python train.py --num_hidden_layers=11 --hidden_size=448 --n_experts=48 --experts_per_token=4 --d_expert=160 --d_shared_expert=0 --hidden_act="gelu" --moe_layers=[1, 2, 3, 4, 5, 6, 7, 8, 9, 10] --router_score="sigmoid" --normalize_top_k=true --routed_scale=1.0 --balance_loss=0.0149 --balance_bias=false --init_std_router=0.0101 --lr_router=0.00038 --num_attention_heads=7 --num_key_value_heads=7 --head_dim=64 --vocab_size=25529 --norm="layernorm" --norm_place="pre" --norm_eps=1e-06 --positions="rope" --rope_theta=100000.0 --rope_fraction=0.25 --qk_norm=false --attn_scale=0.125 --tie_word_embeddings=false --parallel_block=true --init="normal" --init_std_qkv=0.0316 --init_std_o=0.0 --init_std_up=0.0316 --init_std_down=0.0 --optimizer="soap_variant" --learning_rate=0.00291 --beta1=0.95 --beta2=0.95 --weight_decay=0.097 --lr_head=0.00385 --max_grad_norm=2.0 --warmup_steps=200 --schedule="wsd" --decay_fraction=0.678 --decay_shape="linear" --final_lr_fraction=0.0 --batch_tokens=65536 --max_seq_len=768 --doc_mask=true --train_tokens=425400000 --max_steps=6492 --dataset="wikipedia_en"
Below are experts of layer 7 (counted from 0) of a mixture-of-experts language model. Rows are named router (the router's row for the expert) and show model dimensions 0-111. Each number is 500 + 40 x the weight over its row's rms, rounded and kept within 0 to 999. Numbers have three digits each.
After each expert's rows: "gets" lists some tokens that make up at least twice as much of what it gets as of all text; "raises" lists some tokens whose logits its average output raises strongly, later layers aside. This comes from a sample of Wikipedia text that the model never trained on. Tokens count by the router's weight.

# expert 18
router:457546377522447468481484541412501489518512539482472473464549483484524488462525516507436450498526510520524465571544496515579533501424459485485540461509500482538491432517518473502500474517524546601506476514547466541455566523503459462573555442547563468548443505503546465532509483412530512500500554530456525548429456549537535529469538474567
gets: " in", " In", "In", "in", "born", " On"
raises: " the", ",", " and"

# expert 20
router:520543521478506518492568546434519492533587489515463520477457564516548478516538581503473482435532538474563475409550446446524458396505499520487532474473529464491430484462534577466469466512521543541558508503502539483510526468436467516464468524512507487526490428521432552520497445466523505565481530566470516497512493494495517481448503470520
gets: " his", " he", " was", " He", " her", " she"
raises: " and", ",", " ("

# expert 31
router:508519475566470520507551512456467390520503533498485415451532440495502493542529413539500456444540531490528489437521496441545499444456455505511506490476531490514493449467516504490447463519541463524569496536549515530433468495463469548529505518524529478498407477504482493446574468497501565515504531537435547490462468523490512400422542465533
gets: "\n", " May", " October", " March", " June", " November"
raises: "-", " ", ",", ".", "'", " in"

# expert 10
router:450489443570446504547545542456540404515543544466489465451556569529521451527527463470503469476518563522540464458513474496553520437507452458462529448452562509515538447502524495462460464547523530533501535528535549506484560490482452487541524500489515473511424487537462525554526457484533535517484570503455537516457459526483462465444537472539
gets: " V", "0", " v", "–", "V", " it"
raises: "ps", "ar", "et"

# expert 19
router:436550477506489548529474532475501461455534481502444413487500504489524546587520513459540475506507461448526486465540469555547536513417487498416453493446554472517516439545625522428446462571497523508561558512513486510463591451470456545543507497472523510490554485507458498536504483475510497498507493517459522543416458542520464501484525489485
gets: ")", "0", "\"", "6", "3", "4"
raises: " and", ",", " from", ".", "iv", " in"

# expert 46
router:515450490540480529499552523476546461484521542566490469494559521487556507467493495497446462472551441491562480480549457561509535466472531494466436452517463447517444448471554489455466496523551515529479583563504558486515542538479490495546480497498491469476525508523507430484449420497543560551507508480401492532481466560493512457520520527534
gets: ".", "\n", "==", ",", " The", "==="
raises: "\n", " A", " The", " In", " As"

# expert 24
router:475488421528472528549522535444577491454508531503488450467493473504481501499512472525508404487525553494542509492520511469567512481536430457454538431514569501513473503537527568507430464510503535449548521523533561524443540538519468510534538525479495529479492478544524449487546438457494493521395528452436563462486471488477409519430515486518
gets: " |", ";", "|", ":", " –", "==="
raises: " ", "\n", " N", " Un", " A"

# expert 37
router:483492454492413543522502515464594470463526560469456452491534498505491495502515479446475480446524477554515477478518474529572514473482448486473549458543522502500554453527547519484451460572516584584584507545537535545522540513478468453529512548510566464510408454550462492522468515477551523569453577561461544538434429543517413478441557477568
gets: "a", "i", "al", "o", "an", "u"
raises: "ile", ",", " for", " of", "oe", "age"

# expert 30
router:447565465541459478537535504465521463548497525501451477462507526462518490461538552433503456507537513497500478467532464535519525481496476490508512427525542508560476428502539580461488479526549470544513507544556519502452549452484467444551506493508536485491529441551474495559510445494525513547493586482426586532488483615511441526482524502544
gets: " ", " U", " al", " Al", " No", "–"
raises: "2", "1", "5", "6", "4", "3"

# expert 3
router:456496411568430542523568516462478420551517554527490475484525528476546518508524496401494456481548488546512454466523476560558498478497465473445558447475561494595490430438511526481503469552535497584500544523568572524459550480497463478536562564481530476508499480557486520587521448445546562509476545529469556516445449560485438509464550453550
gets: " ", "–", " +", " —", " −", " ."
raises: "1", "2", "7", "3", "9", "4"

# expert 13
router:471508487581442499481571535452486463554524517492504519488519528522538532510548499477514445449489524551482469517518441482559534433537487490413514477516572525521505455527539504419433433534574572490471478554530489451439504510520470457571535508498516467439511528489407474560442465490532560572558546487505576556504450504511460525517507493511
gets: " ", " (", " \"", "–", "/", "("
raises: "1", "2", "3", "4", "c", "6"

# expert 4
router:492444440507453538509578510465509505467491554448504433463526496511521482517538589488531453474524539525508491460514528529572477465488460474500540465518496484577469476520520489482493490527488528568497537608468479465431537456480460534528494474464538436479462497541540505561525461433494508540473480525472522548505453532499438538479540449513
gets: "-", "|", " The", " two", " three", " In"
raises: " a", " the", " The"

# expert 27
router:432411428555468511482533524452511485464547532508478426441531508539493462538504483536456482471507504537555465513560491501538486463495485481455484471439555467555435442544531550476470479533536483465460475477537579473499528493518483459479493474495517535497479485570456463533457458447515518495537522524508513575477429554520489465462537510516
gets: "s", "S", "es", " they", "ers", "as"
raises: ",", " in", " at", " of"

# expert 12
router:458498489597491533536559483482486464439541578501419495470558558473490498522521448437457458494523450530565510481507505450560562507495457453461533529508602525509460491447524522483483424541606505518503593517467503479509457448474460449534497535514557513464542522546469472525402439463561485472512542473506579543527505492430507474494572518502
gets: ".", "'", ")", "\"", "s", "’"
raises: "s", "\n", "i", ":", " (", " by"

# expert 36
router:429446474477488538513546490469533510541511524501463387457448485481525484483519499455494432452512495518565517494497462522527528495491473438492473416577501566555413466526524510463454423527468522607513535495516531517515516444445463554536482533559536440526506555491443525496518425554562512475447522482446502547395466543466514474482523499525
gets: " is", " are", " was", " were", ";", " that"
raises: ".", ",", " in", " ", " of", " at"

# expert 40
router:471487504484497495557485543510548467477530567511482438449533548564538486550551548520566464415572502524507496508516439493526597499483499442499530427553508525521513472468510531446479491561552537505504512459479469477569476438502465504497501447487490410472496462536433501556528486497543508548478500494507601513452483494438491476477493405474
gets: "5", "6", "7", "4", "8", "0"
raises: ".", "–", "-", ",", ":", " ("

# expert 32
router:455472435590509523545536512426526506448513545494437420464551520501431482496536464545483491502541541492525461494497470524610541507471411504475447503496515500487434453499547470472467431541548526520547541547468502558425572517475479544558511558517523487464450460522475476531452465494524530522518579597465524526432431509506431421452517481575
gets: " |", ";", ")", " –", " /", " -"
raises: "\n", " ", " —"

# expert 22
router:422496420450360509506410504489515505460588548527521468503516444486542516522578481526572506485519607540532472502500458511523521497522532467527491433478514541520494487505539480449499457539487565525432567499480457527477514495516469470492516483522503480508520499519504509554514507511524501535514519475528560549505443501542502480440541477539
gets: "2", "1", "3", "4", "0", "5"
raises: "0", "9", "8", "4", "3", "."